Experts of a small language model.
Size: vocabulary 7047, 5.2M parameters.
Experts: 24 experts in each of 11 layers, 32 GeGLU neurons an expert, 4 picks a token, a sigmoid router, a shared expert of 64 neurons.
Below are experts of layer 7 (counted from 0) of a mixture-of-experts language model. Rows are named router (the router's row for the expert), down (a neuron's output weights, with its number) and show model dimensions 0-127. Each number is 128 + 32 x the weight over its row's rms, rounded and kept within 0 to 255. Numbers have three digits each.
Before each expert's rows: "comes before" lists some tokens at least twice as common just after its tokens as in all text. This comes from a sample of Wikipedia text that the model never trained on. Tokens count by the router's weight.

# expert 22
comes before: " of", ",", ".", " in", " to", " and"
router:218126145113088141124103150130141176112079119108122133087112175101102130115212034170150121154111111123139111147122120098101129162101139180196136104118162131107100111127114131135063150114088124147111122095142136109161075138133074144097116088154123132190165148093072116129122151087151163110102110152132074095156049124087164130190134101128061176136093103087153184187097130136141134118131
down0:143150143134087164083120092103141117126133143174167159150068122158156189127124106117133167178073065136144180156116185102127128096123116120168093090120133181136192066138110111130143122142076137148099125136060088134164079093131165095051095164119101109159154065127127077169067101112136085161119141139114157112091107149110106120166040113120125148131094179155148148172126152148174157146107
down1:152112134141146113115155146192116197173097090062128089102139130131144090092132106093123124077129081097139120120092076129094142135213077111135164178147155117128130106101121141155137111136203119021165115160153125117066195143116149088161172139134132145139097139117110169123165144160096111153112126181116119092180131145131184062167149119115087161158139162144098124077102115082101097104149
down2:143142137127086102089083138098110125185154113095151117048146123126134171155115134096135124081179133170125163118083156151081137214124131137177139166114101074135091101094124082130077154134136215173185121127057140081142098100153158131104104176152082199161153138156127095104101102148153133155123151057104160135115078154147101118119121159118131131123126160107147105137051185139154138122165
down3:138098175093077112134110088094158114165068155119126076134095109133115073122113105080154110117073125101102095149119164169106058114114080105172113140124116128116102139167161113114211075126112094112129111064116108135097130144161138128125177088141167156111146091102118076180169133140098160076090167194189055126171124081086161143125113103153153183092121104090132108169112124108107125161084
down4:126130101112123112115160101165164130098112157117114151123138139079121079141125154069078096103153089071123101066138166148025166165180129113123115169126210123120161137180105160122108151143130103103110116159140127137089066192105133173179140092198189121105094152141068164172182135123116129095116082137087091101093099116146138128100125097105122180171123124103125137146102113080068127110118
down5:124099128119107145157191137156159123135147139080107056169111068119101083147136122166122106107157104083117115166111126071152095106149139157076133090187111131090085122124121154093138150182182166092174116074126160141104178135133106128134135069117120106073083106154104134113150138162106084069147191165141071120127147145105185129150080086136190157093138115186121118124170090106123082103059
down6:131098169196120102093140149161134092106089117091159100104115081098104121121146132068129154111119058109138157137161172146107137061143134120144126113153146165126123100105163127136130137137218128113150113034120113105133133102125098146141186084133135150087157104103168117160094129140114117100146138137144109045110146122118110079159130116210162200072161187122118204096076165144134129076101
down7:110132088198102094144165095105150158097087110145137122142102107045134161105124135055109085169121111127159150192112155158092180119120101072149145095111085093199161095145165097075210107131092140183135107111106163117143121081132134176118205107072118120121121081142180125121160140118091105130154099087124128153099171138189107181118109148098155157092142140122170125130141178129144127101122
down8:084159093085180104100126148095119125147059104123155142173132124096165157127173111175171127166153113125107181122168125132178150137080165116120150176144175138096117104129052090150140151108161134070156161130143101032180134113168174124113125137110118173148175119157083138085143125119110150169123166048149048115130137150141153122113079165077095183092127163111171143155144113141119162122146
down9:168161128144096137169088106152108110147124098114133197103043112089147126113144182053129112103085123116155158130120119142099116115213153119162094122144097105110142098119105139147146125152112116180141109201128084150135174176082094094175139130189106074132129156057115195137163185130095150120132142141092095109142121127125114157121156096085157142144103123135126155103163070099038089081151
down10:156128109135171082161182108159105082132121145104123132132109192097095138095173164094083142156076161105190136160159124129114137130096139110123110138087110149121128094105067173176136174107170124092117119156133124171146134109130145105116100062167158080143110130176136130159108164125081095193090082162177129107082166146083176062145137148139161139129053091118146143155160101190121099058084
down11:117084190140179095126180136109136112137124131129108103196112097096134110159094054152171179081159140129105102119134071112160098193081065117103126165145133118128076150093115108113154140087101083121149185053121089168095154151133047100135157079128148108109157146102135128155074085183128114130164142154166112134128182144122113125120163112183177175135148120160096114121121176143138067139143
down12:148143087093164141124168118110111140109169112194130155124082069136099092080163154106139127084182101146129149108175140176111161130170138143196134148118156097109143138099031108134103126076193109078139154161119040164154137182108136173198086108113123123126120074123134129102138165119097075112143099137080078114109118127106102151126172112135092168165150142177125162131181151111073108132128
down13:080139070143092149136162142150155112134112094114110184070120164112165123127122149122118152120122104129108120107144165123138164152099167148090147161196138133179174071168111171157172153159139172133127122130124169095114099086123133138197120145096035098160123134070098120096138107104094153109088187154145121108179135116123145181197158172089131123120149098127123078144181160214075158103097
down14:144149084126129075060079103073107164096109074130100123126113108162117126081148146145153108154102172138173113105019182112123099151126156163102131110131094182112108110077125075088109129117091155127143139073079107171106116127112143074110114144112097162134161129133145076125191074108162129166122153129123141130084118065138103153120036092155130156157125150098106133071172167130119139165086
down15:147157118148122086169117155128098208148180114165072126116143187124132103109142122138115159110117102146174178121088162121139137148100123080120125164059068190079139114094093141071137092129148191130162057105151132095140119142157178136070130210133123104171064106139150167123126169096125081147109080173085139138109089170138105110098091096100157104137085133153143124117106158102133143191108
down16:139136128124149136144145131116140199116098093100154143159150141122152127116111090176079121151147155185093113115090113112091153130103101170147133129085114057164143190149105101132080108116124134133179106105153134136137137178132064123142086132136133175162131138182123179120110060137153112167214178099143143155153033154166123148089173154139129085152077136149159136193107105203176086097125
down17:127118094118140126166095081142139069143149146093090134156084156083187110144151176137116115135128197158118150128138088143137136143143155140074099156080095130125101124122081159149150112127163185169106121201177147122145126129098163077142083172086130124109077132114080220166113090142168146114159129078180112159078135157131123131038130172095169095090110122101145130151173082095099165104111
down18:120129096146079146136056145109119168170139144088126184085090156140125138081212113166212163151123129155164104142075118107164144146094117100144155133086180122086160146101134101114096139133093221160133158142087116120125119041147201079108153146092111144119136121111143145170175160150127145157141101147163146158129093147121177118148148071161114133118088139133107112192148118107181100085119
down19:121133122128128121080105173067095175115156150153138102130124110169131223116107175153112129103180126137105108091135181159125150145099116155162070129154110083157057127174135099146110087107158132145169169135094144151089112087115120144164128190157142107134142146157137119125129099160157099133143144061098196151119114107124133082113129212136131089179141142171073105068138179183162089134195
down20:155142149151105151145144189129114129097176163134203121103131131206110114139150151153121114147049143096173163158074169104097147124139132121172113126156144129151130079173118090088190113131083150126095130080104081090134056059082097128113151164143103071115070139147184106156043143141128103081154120164141149151122116102072112151139088141161108063167131116145129143112106159120139124116081
down21:138152162164166099102165154097115167104083176148088093129132091095114140139097107101127117130188090139136153086141097149141105161157119161142137102169075144114064154113151145128119162156185109101145138145121079149102130220099116175146087177166080113109110177118201142155147103105128105094123129067081100138131146143153148164071162110152204124202110096175157116176143127162105063120115
down22:139139143094081173150070092122120104103123142165056179091144184217139152125155132108158135136130110174146108157098120157177144158125080137122161095122117156115070089161129110151079152112045124178088121164144153105174116089119166109121119098145125106116135161059134157131118112075151172066124106100109185192102101115139143139169150125121083062107094133183148135130073107154155138093140
down23:135125097088130140126155095160136166157140153122141129133151136151142129115138161185147053126115062136147160117158095157094213158179170142115159077195135145170196120110120179120117125172130156090131066151119159073104108099131170113145133133105172124118181120093145087112142133119152134101167102157193098108172118077086147070135088116133027131094131183132158138127074146086151149112124
down24:088121095091205141151165149136202124080181166158113138140155143144172145117059127115102096164112190143163129138145109119203103136134177100114123128147140108098141136121125096175133090187147140103112121158153149076178184084154186180176101121066085130082134139130095143109178120142097124130135127101096096149171146122106111168180145155112114139136165166138177146096159064157182121151173
down25:159151199120136175116122129124143169113164083099209124149110093115145134116151146162086146141134126110121123112180081111152119106162144125118084118201166099145115161129137107148135110158118159137130091170094072145095116099069152150164122174147161109096109225108109131091160142078141116118105131040123138190153145104149178166125100142080135163178166076176100162094193143142113150129174
down26:129108140095095161111107165114100150066165126110113083119176134203101152177106117163177165096137090125163168102087176145144114136128098178109163170107153091097086131147147092104097123163128174191097124105075112125128092114214136152079145175166100073138095112121155129085116111147145105145106151085077176133073161103128066125162130106151150102171171138135100125138083171151195125101106
down27:091175141139099120155097133204133151147141083151128187129124100142160180170124146115150124198114149190113062181108157101136119149128177143106124140103142134117136102143132112118156120117045118127112152119165170077214130092193160117059082092121100147170101151125111143159178063171128163129123155163087156132142191095117110108106102128105116110122112140135125167201125093161143079156157
down28:107190163191123093132209108148111150123139180148077113120144155134121127155134104073153148118131089132144179157198159143096166145130117134107122119172127133146163188128178171116169130120109159071157152092124123069130135143124134143095128086145138080083134109148119082086128106129064141089147130081111099062115130107126141124144147097214111190126176097144163174133141190097104091066086
down29:161127128155154070122093125141162126121086148075117181119127074089112127161126131121130201141122094109144169116126109123138104114133084148114191184167138183155148069173169173133145149148181125084106086161160132120161182152109132112132132093116083181105142108156078118152154102124140203102136166157170136076141084091109162169131131135135098113124166125157205180082145118195096104103062
down30:128102147142143071160137126139089086085083097115116121157150080096101092154157120090126103132110130088154118124129127120171148088125102080111074117168156161075124159112228162118122155127150088122143127132139113137159149166100155111143136086141165168117151144128076146163132119129064140096102148168142038137144126077106145150150113142124126171052073126131189197078158088118059147176072
down31:116084102159117105072090123078123083075095139129091096130183081121095045108110133117152139126132109140156115126066158094163101123123117102076123123112162148188092141149101130129183145159140098075144114146166108126103094128203129127166114132149167168135105156111100180079153108143066089065120192124151166163077211128171143160118075110096123165120122131132142118062125134098096156129099

# expert 14
comes before: " the", " a", " he", " The", " and", " was"
router:201080151185122123119117172123114190042091108119110090188136158124160129079123078158109133136107103131105172157121144070079131097136152161169107067124106068195115087091130065140094107090095111132151131114121107104108127119122089163099136207166131084151144124134141110097131189070086142121109041121108147126122156093132128138152079123157133144151142134081118110076090158145135112131115
down0:089058139069138098116105141089139141143152156126135196091095119081105126156115102115077148151162179117142122167150098140114103157116182122118158147169175114159114081116113120171129118130165111132147033130190125125107083095093104156136144102140128147137115131073116155172134134171167086099092111123110171103203180170107186145087186122139129050125087175112091111133145072117081116098147
down1:119186093138179115161168119113115099101142118166140095161088146120165144126168143128136152099111104096150171151140147169152058142111161126176098129107081145133108160125114150168182116119132135128137188127127090204158109165106132144063172210180134118142144103123121145136144135180172094198110105064132162127091142126150181069173037105143164156121112106152104176165142142112158075152126
down2:138217148099159143143117155133082116129092154090114078135165137120144046125161119100111094173128092086098127191148180112097177112148108153139136115140147110152101141136087150113099148127122118079150087127121103095162190137146136050130179142143155128164134116154104162126149089193099130117082067062091047137115088139157119163214115130125106149123084129126149144132145177129193166125117
down3:121138103133142168164111135099152142146064170145133129144160112154111110127140151132134161144089163164104140118131133162183161162152118093097048157178096180180143162140090105086140141124117096126175197164106095112084112095160152137079098159099124137165119104160145063082106121073111189140108097095137132058193106122137178171134098170170131167101106125180175079093080112108130072119148
down4:098144135133110075147172114134162090126187117141119100120152173062113138155108136093104158129171128119155109149119108136171102166145173071125103098118152131165170160084183160171187189212112105144166148110122092113104162154147120147072180139112121110077127140126113188080122162151145107158125109108080064112123193150116207119202085123133161176121164145112090104107171128131125136104143
down5:145241124138123120092176187122137138131147153123113055175195102158146107204099086144143111125062140126153107176110103116119088125182131161153133142173096076193106134123119177125120120090166115100139118114155105109162178176184155132113121125100176109097098112106118098136142075213119161122076165115127083116107104131115160100166185138162142135126153131108124103131170145110146126083119
down6:056141123128143087146129147095159123137142160147148109096148161126155140189095103119151115152113088173085109162144087132122073128071152162125144120109160078163108159152081087116142119055177145152121099175121146147067086109073067144166153079072076131172120132127126123213146127148139106111110139152125098144174143191199122165137153104116159166161097187095074145147150170136090134103131
down7:186191097136138145091147154108148135154136154081135121127184164119170181110129155125139106136133119159162165134124098173166141150114105123143104154113091146160030133086093054189133117099155130069077139107145168171074117149138128150207165154154141118147157151100135124152138126056150119065074123102108153136160105144092142111060179161077087130125149157151070102139141157105101121094124
down8:162098128215118100141169117086067164168148108151112130096149132159141117073140155111138177146111153124128121109169140149094106078135136173094116155109122131138171082119149145186194127123140106107128138217116065165080087139124108074097105121145146170140081090122165176122137117136059107149106093117119146226112138091141141143107163163165174118132080175131176111151139113178176150133107
down9:165173118168096167131088142164119162138157114119117133118153168146136134100185133156159159083178159140143121096153093144201109124160157114106104175143159094070169108137048100146101108071087070118119097152065180083131152119139158121205122151096117139222139099089094134102171125169165094092144154124057153138145114098140107139097136108136083111106124145171107167114064114139098129113126
down10:123150109120129095190168109106138079138118168172110112133121093126067110205100120112174117116101125101132109064097115101114110133091153144129128133131134180122100115160128108117176113111109174028124163101093116166092153161087125096102166061100111167103092112111097165190101125157074128116129110131109097113119129157181192081158141122150172113117136126064233134148142091087156158152116
down11:101134128162108116111070111119067107163150150194088117161172127101166137177125119108185120147131129099063108082125156111147092156133098076122105068130110139139191127133152176052153165108077144155156133084167085153144162158164064116145139119199110117147096066113149098093143153098058125104112106163113123085114104101148130141126141122140124139109143104159135098167212114096193100121088
down12:078095180121125137099078117167174123158134075139133073113220139123082156135105141091074123118140105149094145140119186194143124094166119136102175163126095103127114142121102082161165133152201096168137115109185144139145155155193113160147084139133141111130071080139148051147133160098101169151108152134167115083165186104151094153067129136148158135130140121162107092089151077094137104155155
down13:145164178130126147118135169106092110070133110154177081080104129131111146219149156152109118144078077142103172102152165134193141155136083126117077128074120118126084129187137210133118175100123120107102156120205117142157116148122105102149155159132121095134096129176095119182107184117110165155078119089156145155110086076169092123099098180120159102115141112108102199100105170105169116150115
down14:194107152177119190134124124208109083109099081105134102084127121099118141107130137058172113117113074122140109144115163126113133121107150113143132145062123114101097180130079162183144123128156174164121110183155153103181131119130185120163142082157136123128105151141137190144103174147176138118097148138189091109106135104157051108153106104102137137115071082193081167165145116080053129135128
down15:155111091161097153126039107168140132110120137126075121139120153127044100181163159142133100123113127190099100139059090083186132151106142133133168122131098124080111164168094176100141072078120135140146109110172171151155123137128139108151099077113140116110143058118104101191113127134117146152066118162139088104147129094117093122125121088093128122132085112103119145145208070132112176187058
down16:134129123180157125122180184124174173122160154112115080111123116138159166114135096088154138197163100193153189154129155060115082096147163145143121119135156102150187130081100144132137169155121098152135128136109093114141042117140140095153139170055137096113162153117171096166096098130155091133112119125135105106075173170150084096155147067133155121113179139151141078100038134106153147079131
down17:128133139092064130119172091173119062163089100109124135173099083112117178125095114082110113123149162109131126114134120163107150127166196074172110074155145129054126170112103151074156165139116125137143087129125115119152062071080090085161127139096153070074117144140096106124133078076158115122108105142147122054097134156145101175152118101157121115094177144089140142201126069082109132097145
down18:095135159110107135156134125105116105114122164101122101152135092072085085146122139136124060129193168137117089086105109153141164164136177079072129129140197095106134128126151111134088123149091162074147084145124131125132140132144115123182130130187167152132134211088074162146154058198144146066121121147122128140195118165176179124074141169065154134156139088108159148144144080106130165105076
down19:146096091095119077180149157111153117181108163144147107150150128133103115135131145114114168112081124129145096108143123100149131148116147113113129134125152205095192161117199176072139180210138120098129155076099126182091081146159111136101093053118090113095179143150141080135131086186092124148094158185118093147136157133108166126106111114167074117117145105074184107149116150102124175199090
down20:148139111118088071137149119153159114090149148164126171153127182141115190113133169152082145108152044133122162121137176097120095055118123122198151158101088126160154170061066133095152109127096108128073154165065087108140139118144127116119111099095148108116096068136142141110131102113172146144181123120137131157076125062148123160129097159185179117158130138126121148159051189140177170154149
down21:089172145109116200082122080086179118106156108132137158176057088074136101169106155151113119159149141213057195121140164130114122126152132163144143158120159148166094106157126107148142127128134119146085079164133153148120196145152114118170101144120105165089092105148103106112149100085095168122138139119163072072167101147097087101180148137119122140143147062107153149154144156157112062087187
down22:108105156194104144156131144112141080061095119174078055116167130166094138147104140148159065160131141104096098124156136139116117106188106065119075187133196157194121150134132141148129064136169115098140158136144103131150137168156076106189171143182168091125111155141132184176107119147092108104160135085152091151126110134112133138111114159137107191112113115092105149152176101068155099144075
down23:100128119115143130144102154096200123139102074137181110177200072127086091182125128137163095123114164107163090096196120121125114151117109093088107130135114088108073159160119092138163116127116133174155097156141120172164109148129092137099118142123159143111121155130090137127128077103160093108187158116111178154225085125141073102136171149121146114143123097029129176116101087098152146154198
down24:089106167136102143109152111186134092075146151100117130102111134169119093057121097147144140119051135092092138219158155112145170167090100167174122138119115131137089114142133128141104154120150151129158094150126134105202101112100149132060078082106030141102125078115139161163151134159165054145103132115160063125085111101121136077127127108151128161082147126151148125174122125060134178114156
down25:156123080141143130108127155150127128101102117146112105136123162115135143095163149152180121143148111176173174162120151070113145071132135156157131123094093096154089091117094135143087129129159164113116162138112171157158116079107165147061091143063074109179148115172121138135087104157151112191148155117122187127080136141147048074147132156204110090089146143062088118074049173166156123123101
down26:074128154045109081118112132082089134158122128129123091125116091152178126123156164133144140188126122136110070122082100170177092114134083147174123165093139164127078167121107055166084121124112136065169151138177132099106114107138190139148179199126173162096172060131109108128161130147110154168173148094097150148135046155131122138101141104093127147126127048141115129127089112097089154138137
down27:194133110109172122117085187111099110158135151114151130123102135178086039054111132095144138111153081187153109110061129175106125111100191094138144185171158115112142151146063123134116096111096146144111072154129081149144054119151152103163136105194134112095172160095120130090186159141117111104082137059091124120105134146170103126111127104090142138064099168127148126136107096133146117159160
down28:144117146140134075148184150099166147174093112121133101114117087157082149173153142121141106083104073141134124125131176146106169097101100167179102157138135112117097074117158122138090078165144108122158147189127161164132086203151110170144060100143132161169159197078104173180173134077145110115130124167160061127170113147134128157117151173119105180131156110110203181119074139147126174138108
down29:125155140116089169126135173075121168121170113169155136105113125193165098137175122252103111101163145169166166134146167098162126086160151160118108183118138145119118133211074137166078188120129099099114110167131148127081141093125100104135109161167154128166148192114132180090111164151116103185110128102142135195162081146083101131145131139114083108135143121143126169111083126159132082138156
down30:135136148148136148137091088129206129127126044097146110093138067097184095124170134133141142119145156144189132093092123122165123104148183157175147150098086112123099180127145119129079174168115128174103073148112139178180172105141137116167131143129134077141116142097114124083161137139057128112118188134118176121178163142074136093147099082116139092105094103116145095095097118083072109114222
down31:112111171064149145156055123164140162130114088132155176166110094112133117084156145157081132154144151077130136128064072100123125122156134099174199151118149163107107185100073128121108139107098116100064075101156135114166129163140160116185093120112127159178125163106074184068174094090113139070164186128095133095126106099095125145135095073134110106127114157156107146112099117147056109146169

# expert 10
comes before: "0", "1", "9", "2", "8", "5"
router:159063156119109118104127112146158141141118145091073137111145099108126149178139083108150081153148126121131121136122137082079149121179141169122092017155183153153125102035150067094094167138094129143111111114139116114171099182128150151152114148137135119113106139098108114071191150085080118095107080180101124096130144118065120167167137133098164150152193123095151102082142105060122103136170
down0:160099160155090125153149111103122080141132163107140087116088121147159108136093125109189181162131159107142119126135125101138178063178078125055132172091138126109136120111159121143169175202075141188130120113146143166110156137114113116173221113139103169097131108164086110158119130088112134152142140106179122113167062090111173064144125159136188141096164104135107057091121123160184147089145
down1:119132160134124141089130121117147089123155084109168022110125107174119145067139126142143140172184185145122185114131054118099184116116166134153112196094106121112107183092042138121138131164167114101096157143160199062120126116115171150164081189152124140126118155169130120113127157079154142159104135133103141159087141145146147161128102110134173120129135064136097100064091103111094104097129
down2:166133140075089165117182143057127074163147158173121062072136118132116156158123156104112134148031073112109091177113107097110152159136115112207104104163168145132085187152126128113116077128148125073175108087182169130134159146150071158137152119083099137165152164118116104154096135132143131143151168100140150099140157108108139131100109094180089176140133167123082132102143131158150049125113
down3:138166112057127111151137162132136165158133151110181118094180116081086140059158142179118178147127122155169168140120088146045145139114130132137121109130089120140076110128099102138150143092109045091172076136164091137118167135141221116184151160107068133134178147177085143052138137132169123163110126132120129156135183183126149157098091134107093158169130123131111111153112177100141133133176
down4:112142133098155133140155119102112140100121113107195115133165106112126139133160098148111092114207140112168150170120137067141183167150136169114164163128122076092040139113054125162122082162128088069211115173153085133103107166133124157128067170148152125109053179138115181094154115143124056125126143096145084112179140105122153088171180152135141115112120103178142139115178105116138123146143
down5:068068104097115101138137112142137151173134118115155162126090107162114107055081115132089177116182159113089120199111143144136138087149093152142081128113075130159108132118120105119146150087226130113123169141163166121106176167137182177175141124196140107108117110123215142141164158142113137143143096082130127096172136124095058129121137095140142135108167097201107063128131149075115112107144
down6:110154134111106116140116107101152116136125166102156104159153083113098113040144142193120060119158140105108059125138114087152082088112068109110125195121117040137130126132079104147129181078157166125100173137094083096160112147146124157144056140189179083157115168143125132128102114139131131136125071101175138109162134103065109131136175143140106107109136111169150088136121054128088081087147
down7:147154117127134107134119090135138097140117104146131155100191135169151118103116127195077152126161120104097065152140124161077101137165088116125062022088147164132142148167020144097109136112135084193090114149129152086113166119144128161138143142135105118138142133211141140132079140077146110167153162123085119107160126126117089155101134164137185117083134091103091103110104193092170103087117
down8:172112109121090128155144116105113145098115183169116139133090113103114123168107116102100140119112126084176136123137090083096145160105154090132128068159122117076194165149158113113105119121153073102146160122120107192097110165073151151089088136101165169098067192072139126068079152120180104065182107102185104175136138166185109180167102119116168117164155120104153138120104123086133125159198
down9:193164091158183153135196149163075128124067085146092071162181069128162074047089114126172109141113170127147128157141115100133115115097107151148137124116115142146144114139147109170145139137084088094089109112087106171111142140089106143099154080115139155193137058167126139081148129164103087125081080129149132169190132176084176080114133112136099135153109147087126168152089114113148082149117
down10:117114121130099160140140146095123112157133137149152115113053122144059146112158151091151088145090145192105126120097115198180134101138084081099135192138172112117098106160130128174072151092133120075103148069119143120085113176115133082196131142158158142153164086098129119152082110106070096151159105100160121120112047106118115075103129105121141124098046100123163147162148124038111145094129
down11:159084107126080110087152137119135155143140113141101143126092144187134121101074124110115082102118097188107133128123117126144136123126125157189123200106107118107165181065136110096104149159106098098152102090124166070111207123111151186079044126071131104132207143141094104125185135166150116155144101158117155140116118098131071165097126092188156081153156076123179138109128110059147126162137
down12:126068108141107169076089146148087153154167094176105084075121180157124130144157044135177138157087095153083184114170087162092141127103053098103147118172170091084126159116134116122104160073108163177150124098114148158150144140120112158164203147111116110148153143091147173151146108141124145098154089101131115132148066110100116116110082116134184086132109146080077125163103176124118067114107
down13:153118117187120120155173182121121144156135120144136174174096133210169140140167133144174148138118081078124118118072163202173116125140125142084139138147148155088100129145175111098107153135153180149174176123071153092175087103177122102150185149125156145147121128112170213145159160137161127124070117140088133139153153073107072159146155177152127129128148163076137137135114111157067172103074
down14:100145165102123110117111158145146142116126161049149155112088123065155126090101115173100092107103094100083196070168126126148060139138114176117110122138122038104109136149131147125144124107122185131101135104189098140182117081189100178071167128161131079144105122130148134111098128144123167174120119094124165144083176083142072171122097179108198098130114144173092151167113111158092096135121
down15:125125143158135118160101165150172103157091111112141174116150156113114150164126169100124066152087092120152105135134137086119060166152225120117128105154156093167095105108199148127109214102206138144144180122151143103162145092174136116133154109175145116133155102121086137105149178090180100110113112152158098147137148102113123147128079095094107195061151057122128155130159119130124203150156
down16:097102080129167147108096115125085121158171122107168102132133067151103086112153149101164106109063122130118169106140150135225134111159160115151170068134072152168123092114121171091074085126094133083102135139167118109132145107121125086120135145105148108146172133131177077114137161205141170136120120147183156081108104070147091170117154081071102135073083145169136177109094084096140145149175
down17:126116141203160103124120113119116155118128132158093057132132145125174124110166131131123238134104087144107109046116126108097136105148076084089126121136105158118115183190115159124160153106056131125129158138087107154115133166147096162119181164145115161149077134106143122160106108065091115188143126111067154182101161108151131129173099144106176144153069183127108153116125181186128158137087
down18:160142132114155161123141159156164174141138117071144168175091102105095092156159133125096136129097182113073196123109127125173106064097174117155121141095144103135103147152079140159178070093148143101177103179136091123043106168066128090151152145143157086135115187127090149122067121114124145167071160143172111155127103169181174144116109138093089152156143189129117161136165156146131122069128
down19:121068121146159150133173104141137106162167076164103109072106126085197133107092172114138102059152118128115117091128126140125099188146087158103146098100130144209169148154048116166103134084166126141100169133124096086132094090084177104171081211147133150118143155109121179071139046138135131134123135144145166142126146126121122116046152099147111135131152114151135100148116079112185127104158
down20:158139183140148148160158093201117143105115143142110103143115170158097130195125137113161120128070101097106122124095168179118156090072152082154103148135075107112126137176102154161133218133091151117128124124125157093154146137131088123035139136121112152187096126132122148168077130157125149101160147110156138092098130103162084063115066169170105119097155113177133089115134104143106168222165
down21:127200137225100091148157169137141155129125122126093121122113118189122079105095119121168069089158153154144142152117100091087121183104141117137186127181112143131115166122136143127120120113111149137061162083150171113067124184083145195118201074153109176083112133079140076121132099145116121151205111121102124128099069141144055081090116116135134112103123171164135123126107132125142167100118
down22:146158123141112079167145129113158181136093144130107124171129134171075115148146134141190105150102126142130173139109113124165171101086150120107107121091130147082107107141069167099053175073117166157141147112061138107192112083171142110129090099081132131168133138130139080139136134195106114163174140103169114124108079087114143115192106098140079095094121108105125160151052039124199144110124
down23:167120154125156155091168101122141166125124141041095133133090130128073114087104116092155116102126146091141134156082124166147209137090133150163106142175080119114181135109110112126089094133081072083094059146084152134117134151138055159140144122154177127147149146087141133126133026125116137123109166132128153119105105119091086126108109103120159088120090153149126146096148070076019111108114
down24:174081154143179142091198150080195123143126159129192062123080127118152140189116176150170102088135161176088141146118122137182132178151136099139134117119130086078101148075127109113159142107103178089129119182112163160140160160116080114097139119086114174143143120151121148159142110125125165111135115054170157125054111161148092077091108080147145130061130143197129100108171110142136148143121
down25:067124150102087097163135168137075152188171179154188132159135169144230092121125141161150102114157123115083138133119148126149095112130110058171174097143114109164155148123118157070095147133130178167117090152148096125160172084184132119102094124091159137102169165156156181068182129112100135097136124135130114165118125115123078114099107150086076160196113127138163163158079133116109113151172
down26:081187118111167124080155099091134123097128098145070093137135145112095119132061112088176088109143109108097092161116174167060149121098108089087063154140101136126152089110130088179172154136139079051124115146128141193069179112120128102110177126119123133109128127106194098144129151150128155130125169125124095087120156136125160132106166108197124065068119137185147122160128038138115104119131
down27:063121129117156151156033137087123128111133137152189140149145095161127108073165184140105148165090153139141127126074117136150205092055123049120103087151123150141079141148115158135146087163115100113167148172158168130089168176105094115102183132101118109111130097123081075115134120084130115156121114097126149126164093135110136167107067184096107131086113127106067150105202132150095097114147
down28:123148068041169125164130118167134084194158135154121176141127165146133125140158197106123097081144183159162129117055134080111154158167136112113175146097104086111176111109037065128090117078124167115105134176132097078104138144113164113132099182127133109140096038163136103141129127134179101129124117134127167104118154156065067125115137111132120128110092114163146138134168104117125173160112
down29:113153117149130116126152130176142140130132145076075091127082131098096114184110152133064091086087115072128121106169160113099177082140160163144037184184116189130164126190151177067072129100128126095131146104155087135133120111112115159123190067090166104167093189118120105156125165109139114128115142152150149098041148131071105114122100133114148162125132090143127173122107123137094097099096
down30:138075166135115083138167066164179093124152159070106129114136144177109136205149109122107161108079130143159129126055102164176112137107149091081112092150134132162170174113155086126131110147167170084134164126170108119104125118191159104136230126112107139148069128135163122103142152140079100141146105144097107107082094101194147168153123124150160170127181167142102079137120067148107127165151
down31:139108144156089129203112140153147095196090162175100121074164109162159130139110105157118149139102083143160117166126115162166095112123088150157167137106109155130137067137169165121153124164118066163147116097095134119166088085126112139076152122107100141136191072087132124134152127160117148120121106107182085085128118148157043148132156114150092153102072097169177101102121116109052122153227